Experts of a small language model: 932M tokens.
Below are experts of layer 2 (counted from 0) of a mixture-of-experts language model. Rows are named router (the router's row for the expert), down (a neuron's output weights, with its number) and show model dimensions 192-255. Each number is 128 + 24 x the weight over its row's rms, rounded and kept within 0 to 255.
After each expert's rows: a language model's description of what the expert responds to. This comes from a sample of Wikipedia text that the model never trained on.

# expert 20
router [147 141 130 139 106 121 171  96 127 159 106 117 152 102 204  82  92 141 176 158 163  81 160  95 151 133  67 121 126 133 111  97 108 102 121 127  91 128 134 126 185 156  85  79 159 106 109 121 132  82 116 119 148 120 138 145 115 111 154 112  92 150 118 145]
down0 [149 138 141 153 118  96  93 128 156 111 133 133 107 108 152 124 106 151 121 114 159 136 147 146 132  73  96 119  95  92 159  81 139 163 128  55 132 134 148 147  99 124 189 133 152 157 124 171 155 132 182  93 150 164 147 160 121 100 144 166  97 101 110  99]
down1 [130 130 129 166 129 113 144 184 132 133 107  72 163 121 153 126  97 124 125  99  79 147 120 103 108 131  95 122 163 144 113 162 131 161  88 121 132 138 133 128 130 148 121 122 128 114 109 108 154 121  95 145 144 136  77 161 146 112 121 155 116 129 170 145]
down2 [135 103 156 142 130 133 141 141 147 142  82  72 137 108 116 102 117 139 106 106  77 126 161 158  90  87 142 120 160 112 147 151 121 179 101 149  99 137  92 136 113 133 118 152  89 132 146 168 103 145 116 135 171 123 124 168 108  96  98 133 142 121  94  84]
What it handles: Short syllables inside non-English names after a capital letter, especially Indian, Greenlandic, Arabic: K-ad-am, K-ang-ilinnguit, C-hel-sea.

# expert 17
router [ 85 143  89 109 119 106 115 128 143 135 115 173 136  93 133 120 165 122 119 135 125 124 209 109 137  99 113  86 113 143 110 140 120 154  92 149 131 105  85 114 154 145  88 115 108 117 139 103 114  98 144 125 104 126 108 106 141 107 170  71 115 150 140 143]
down0 [133 150 110 131 112 117 126 172 152 122 128 117 104 112 124 165 162 150  94 155 122 151 121 124 129 141 114 126 130 153 153 109 104 114 110 108  90  92 192 119  73 120 146 121 122 146 130 111 129 139 100 150 131 124  93 124 109 147 144 109 161 138  89 106]
down1 [118 148 110 129 121 145 145 151 161 126 142 129 130 124 115 106 139 124 100  90 105 171 105 123 104 140 128 147 151  92  81 142 144 134 129 139 171 135 117 135  84 131 136 156 114 133 126 128 107 137 108 111 117 104 129 166 121 140 115 130 133 135 123 170]
down2 [135  79  92 159  85 129 144 167 150 147 139 154 135 116 115 121 129 106 150  87 125 133 157 156 160 161 138  96 126 135 177 130 149 136 122 144 125 143 107 144 102 124  88 148 138 121 177 145  91 129 128 153 151 126 148 102 140 184  95  95 111 122 143 108]
What it handles: First names and name-internal pieces of people, often in sports tables: William, David, R-ay, Ab-el, Mic-hel.

# expert 16
router [141 123 173 168  92 138 130 133 138 141  81 151 170  89 141 117  77 136 113 127 155 136  96 143 117 131  86 143 104 109 114 100 122  80 104 130 120 139 126 130 138 131 111 132 146 132 115 147 172 110 112 148  85  90 117 142 143 108 126  92 153 127 136 138]
down0 [107 130 124 156 163 144 141 102 131  88 110 131  94 110 141 110 120 174 109 137 131 137 138 126 156 180 129 158 118 130 101 108 107 138 131 110 120 113  86 130 135 143 119 101 122 114 102 144 136 148 132 121 120 148 133 128 119 136 127 122 120 143 157 108]
down1 [105 173 180 156 127 158  92 176 135 141 171 107 110 138 116 119 130 127 121 124  83 145 126 127 140 109 119 137 105 133 145 115 100 154 109 106 142  97 171 184 125 159 147 135  84 128 137 122 140 148 128 126 143 145 144 128 145 108 158  92 100 156 123 147]
down2 [141 109 113 115 118 142 131 119 132 140 143 159 110 106 145 134 132 128  89 127 117 122 117 124 175 156 133 132 106  67  63 166 144 122 120 131 125 157 118 118 135 116 111 142 116 146 105 134  93 136 158  92 166 133 115 115 131 163  75 172 147 146 134 119]
What it handles: Verb stems before an ending, especially after w or se, like wears, wields, seize, play, lead, plus -ing, -or and colons.

# expert 27
router [153 135  88 121 105 171 147 133 142 135  93 135 126 133 134 109 160 104 160 135 129 118 120  83 151 150 132 114 111 136 181 131 149  87 129 118 135 179 150  94 162 133  82 110 129 155 117 139 145 139  99 120  86 165 101 130  97 111 132 134 145 114 124 127]
down0 [136 106 103  85 147 127 121 130 139 165 143 106 142 127 153 121 132 145 117 128 131 120  99 123 101 155 117 128 128 173 104 114 117 116 156 131  95 142 154 141 127 125  96 163  98  88  96 165 112 190  93 142 144 109 106 109 117 122 125 116 165  81 142 120]
down1 [139 144 169 175 130 137  89 104 149 158 131 131 109 153 103 140  68 103 128 144 134 178  79  73 139  93 101 147 111 123 121 152 168 128 142 140 138 126 129 120 128 117  96  97 118 149 124 146  90 169 109 170  96 146 182 147 138 114 124 135 149 137 148  96]
down2 [195 121 134 152 145 146 138 149 111 141  89 164 160 117 156 177 148 115 138 141 124 160  95  77 128 143  96 132 139 118  88 117 180 182 145 139 122 160 122  97 130 119 123 164 100 132 168 105 142 152 132 115 144  86 140 167 116 171 119 119 105 119 114 146]
What it handles: Inner syllables after an opening consonant, such as p-un-ishing, p-in-ch, sw-im-ming, and prefixes con, trans, comp.

# expert 8
router [134 121 176 112 145 155 172 135 115 162 102 141 141 128 158 123 151 144 133 171 112 156 164 107 111 142 157 139  97  81 125 142 117 140 118 146 136 106  93 110 133 141  94 107 136 141 129 149  97 128 103 130 114 138 146 146  79  94 140 107 104 139 135 161]
down0 [143 184  96 124 117  93 143 160 150 122 183 149 148 113 131 127 149  99 102 129 142 119 130 129  97 137  99 144 136 123 157  90 152 108 112 112 117 141 127 109 123 139 121 159 112 128 119 174 130 160 154 145 106 128 137 103 105 112 129 140 112 131 138 204]
down1 [150 176  78 135 138 113 140 121 138 107 147 106 114 107 111  97 129  86 132 185 157 109  92 155 121 121 153 169 142  94 131 113 131 120  90 116 156 136 137 169 127 103 154  85 141  95 159 119 142 135 109 100 122 113 108 150 112 137 144 109 126 112  71 149]
down2 [135 120 139 113 135 110 112 164 108 144 130 134 149  67  84 122 121 130 124 112 147 131 111 114 135  84 142 119 177 121 148 125 117 168 173 118 125 115 142 128  76 134 100  87 141  94 144 168 120 111 120  96  91 117  94 142 183 108 156 130 130 135  93 108]
What it handles: Nouns for institutions, places and offices, whole or completed pieces: University, County, House, government, school, min-ister, g-overnor, cr-ust.

# expert 6
router [143  98 137 132 127 121 135 101 103 108 105 137 126  90 134 109 145 153 142  92 147 147 132 161 154 147 121 129 125 127 141 105  88 135  91 113 139 136 139 104 141 146 138 115 139 174 104 133 131 117 171 142 111 109 174 117 122 109 161  72 138 167  71 135]
down0 [143 111 117 140 127 150 126 135 139 107 164 114 128 147 134 134 147 142 101 141 146 110 142 104 149 142 127 155 148 112 129 115 114 138 144 106 132 149 127 118 100 126 121 129 101 116  88 142  79 115  91 125 105 142  97 138 109 134 107 153 133 149 165 145]
down1 [128  95 108 143  87 101  91 120  92 131 168 111  88 172 115 150 108 153 104 175 178  76 151 132 133 109 110 148 116 140 156 134 145 118 149 170 194 110 125 104 108 125 110 172 116 156 121 139 137 144 103 121 154 111 171 147 119 132 120  98 120  94 158  72]
down2 [124 145 118 129 117 140 105  90 133 131 117  99 143 152 127 168 123 124 163 159 135 119 152 159 101 161 146  90 129 129  58 115 152 100 115 126 112 120  98 162 111 123 120  83 173 106 132  92 160 162  87 107 105  79 124 111 142 118 108 102 139 143  94 134]
What it handles: Prepositions and articles joined with the, such as for the, of the, to the, as the, plus table-row pipes.

# expert 26
router [123  95 126 158 101 119 116 137 112 126 107 141 156 132 146 107  99 165 125 158 117 188 133 119 184 135 128  75 131 141 131 115 156 114 141 116 117  99  60  98 159 158 113 130 136 145 133 160 154 140  95 138 115 153 162 113 104 123  96 133 139 147 133 167]
down0 [146 140 164 144 105 120 139 153 112 101 103 164  80 113 143 173 134  97 126 133  94 121 111 118 117 124 153 131 126 101 126 146 126 124 163 134  90 122 108 144 125 165 123 107 184 116 167 105 136 157 151 144  75 119 107 117 178 142 161 121 115  94 117 100]
down1 [125 118 107 126 141 108 103 132 114 119 132 134  96 152 127 102 127 141 158 120 142  98 100 150  83 129  85 123 156 160  88 115  88 142  73 110 129 139 116 121  98 113 173 131 171  80 129 175 150 128  81 129 128  95 135  98  85 118 136  95 132 118 124 137]
down2 [133 129 163 130  92 157 126 116 161 128 174  85 105 139  86 114 119 138  81 110 143 118 135 187 152 137 154  84 160 110 109  89 114 139 129 115 123 154 112 147 124 108 138 126 131 148 154 128 109  93 156 123  84 150  83 106 138 117  86 106 125 104  94 169]
What it handles: Stems awaiting a suffix, such as absor-b-ed, form, develop, pass, caus, and -ment/-ent pieces like Amend-ment.

# expert 0
router [101 102 145 120 109 175 162 101 114 120 135 184 146  82 172 117 159 149 124  92 147 141 151 136 144 114  92  88 147  91 136 137 113 102 143  99 133 150  86 125 125 138 151  91 138 130 143 124 184 131 118 135 151 119 135  78 115 141 150 141 126 136 149 159]
down0 [136  93 152 106 145 157 126 140  96 110  89 143 134 161 134 164  98  90 128 105 151 166 139 138 133  91 155 122 135  83 106 132 152 136 151 114 116 155  99 164 130 109 140 138 143 106 159 132 160 178 169 125 121  75 149 122 132 161 135 128 146 109 144 129]
down1 [162  99 166 153  93 180 128 187  84 162 122 103 148 126  81 123 137 135 102 133  86 121 137  99 124  81 111 124 120 149 146 150 148 153 118  92 137 120  97 128 126 111 117 164 139 113 181 160 125 108 127 132 100 154 105 127  98 166 119 129  73  95 124 125]
down2 [122 104 142 170  68 115 168 151 100 129 139 158 136 116 126 118 144 134 107 135 139 158 114 141  98 138 154 144 153 153 132 120 141 104 126 149 137 137 108 125 135 126 138 141 187 119 139 106 115 118 148 178  78  76 125 155 148 115 111 115 145 139 122 129]
What it handles: Word-final adjective suffixes like -ic, -ical, -ous, -ular, plus possessives his, its, their, 's and of the.

# expert 5
router [ 82 125 134 102 111 138 114 133 119 170 109 145 129  80 174  78 165 145 139 124 134 172 134 126 122 143 106 169 138  73 143 130 129 147 103 146  81 100 121 105 141 156 153 111 113 155 108 146 131 135  73 157 140 101 163 150 124 127 163 129 108 145  94 152]
down0 [125  99 119 114 117 140 125 151 128 109 100 105 127 110 103 139 110 145 135 141 120 154  99 150 154 129 158 166 101 122 118 140 140 111 129 174 106  87 153 128 122  85 129 136 117  77 145 124  72 151 124  95 122 177 138 135  99 136 134 169 101 110 158 129]
down1 [114  86  66  92 132  83 168 124 150 144 122 157 114 132 149 146 133 122 114 105 156 121 164 121 102 113 161 124 131 133 101 165 101 119 139 114 154 125 115 137  88 135 140 100 161 154  90 183 121 124 123 122 155 182 175 116 111 141 130 135 102 117 151 138]
down2 [117  90 161  90 158 168 131 133 146 105 123 106 154 110 158  97 132  97 137 141 121 156 127  89 100 126  86 123 141 110 100 145 129 106 144 156 138 101 134  98 164 106 101  79 159 140 168 137 104 114  93 120 147 172 131 133 139 140 148 117 153 106 162 126]
What it handles: Country, nationality and league words, often in table headers and cells: American, United States, League, British, Country column headers.

# expert 23
router [127 119 150 142 147 132  97 122 118  94 109 129 154  82 157 124 177 115 139 132 138 101 119 163 121 166 126 148 108  99 116  85 116 102 130 149 116 137 123 123 136 132 142 100 182 109 113 144  80 142 131 148  99  57 156  79 105  82 142 151 168 149 160 198]
down0 [164 172 134 141 124 168 175 128 164 124 113 115 111 140 145 114 117 156 158 153 149 163 163 145 120 124 126 155 163 126 105 109 144 122 128 129 140 118 152 123  75 104 150 156 137 114 139 134 100 136 124 139  89 114 121 122 125 151 126  90  99 144 150  88]
down1 [111 115  85  86 165 108 117 141 147 138 169 131 155 139 106 132 113 122 109 122 151  68 127  72 110 117 117 109 156 126 129 138 124 160 149  94 174 139 148 167 106 151 122 126  89 116 120 118 120 121 155 118 136 124 127 107 104 127 125 145 162 139 106 118]
down2 [118 117  89 163 169 117 146 112 141 138 110 123 141 126 133 137 154 155 150 139 100 127 105 146 164 118  96 107 148 119 112 111 134 134 130 107 158 118 132 137 110 117 138 101 148 133 111 148 108 119 123 108 119 116 115 130 132 162 140 111 158 139 142 104]
What it handles: Past-tense and participle endings and verb particles after a stem or was: destroy-ed, -ated, -ing, up, out, used, released.

# expert 21
router [ 93 143 149 125 141 144 117 150 109 110 121 170 150  91 127 115 144 169 158 162 163 110 140  98 123  93 128  88 153  97 138 132 156 129 117 115 101 139 117 112 139 134 172 119 149 135 115 101 164 116 159 141 127 150 103 111 140 122 132 109  90 112 109 173]
down0 [104 139 132 148 172 136 130 179 140 104 120 119 144 116 110  80 114 109 138 115 146 127 124  93 151 136 157 121 122 101 134 166 128 134 148 186 117 116 152 151 145 127 141 118  97 134  91 102 164 103 119 138 146 150 120 160 171 112 118 136 107 155 135 142]
down1 [156 117 166 142 140 133 177 114 147 100  92 109 106 128 181 155 127 139 155 113  92  96 110 137 159 150 122  85 129 117 133 103 119 120 123 144 131 145 147 142  68 150 111  97 137 117 152 141 160 114 153  95 107 109 144 135 142 115  99  89 146 108 121 134]
down2 [135  96 135 119  83 123 129 150 133 109 160 156  87 151 105 118 149 132 137 145 139 139 136 112 170 109 122 104 139 103  83 119 119 156  73 131 126 101 107 131 137 134 131 127 153 124  36 137 168 118 155 148 121 113 153  92 161 169 122 124 117 133 129 132]
What it handles: Words after the or a such as first, two, three, this, final, film, album, and closing quote marks.

# expert 29
router [152 134 183 114 147 113 183 102  79 147 125 133 135 104 136 128  92 158 122 155 126 118 108  93 105  98 144 125  99 155 144  97 127 131 140 125 150 115  99 122 130 134 134 113 118 118 134 103 119 121 109 116 143 117 130 172 134 109 148  78 137 135 150 117]
down0 [146 173 138  94 144 110 123 110 134  74 127 120 144 132 132 147 140 107 115 109 124 142 130  91 119 151 115  95 129 101 139  99 100 105 152  97 101  98 166 117  98 163 134 166 138 118 114 139 113 125  98 125 107 146 102 112 137 132 129 127 163 118 180 138]
down1 [150 148 156 118 137 120 151 113 115 107 117 104  71 153 101 142 142 101 160 156 118 171 103 153 105 106 104 177 115 125 122 164 122 154 139 117 135 130 102 112 102 128 138 154 206 110 132 128 140 147  61 121 102 132 160 128 128 138 102 117 116 118 167 107]
down2 [116 126 121 104 125 100 124 121 101 127 198  98 124  71 141 113 105 150 112 137 135 142  99 124 122 168  99 137 114 109 119 127 170 121 144 112 111 133 106 149 144 135 105 143 120 110 128 135 144 128 150 149 146 135 110 125 105 127 143 139 131 129 123  96]
What it handles: Middle-of-word pieces before suffixes like -ic, -ation, -ment: Invest-ig-ation, ob-ject, inter-est, Copenh-ag-en, Alexandroup-ol-is.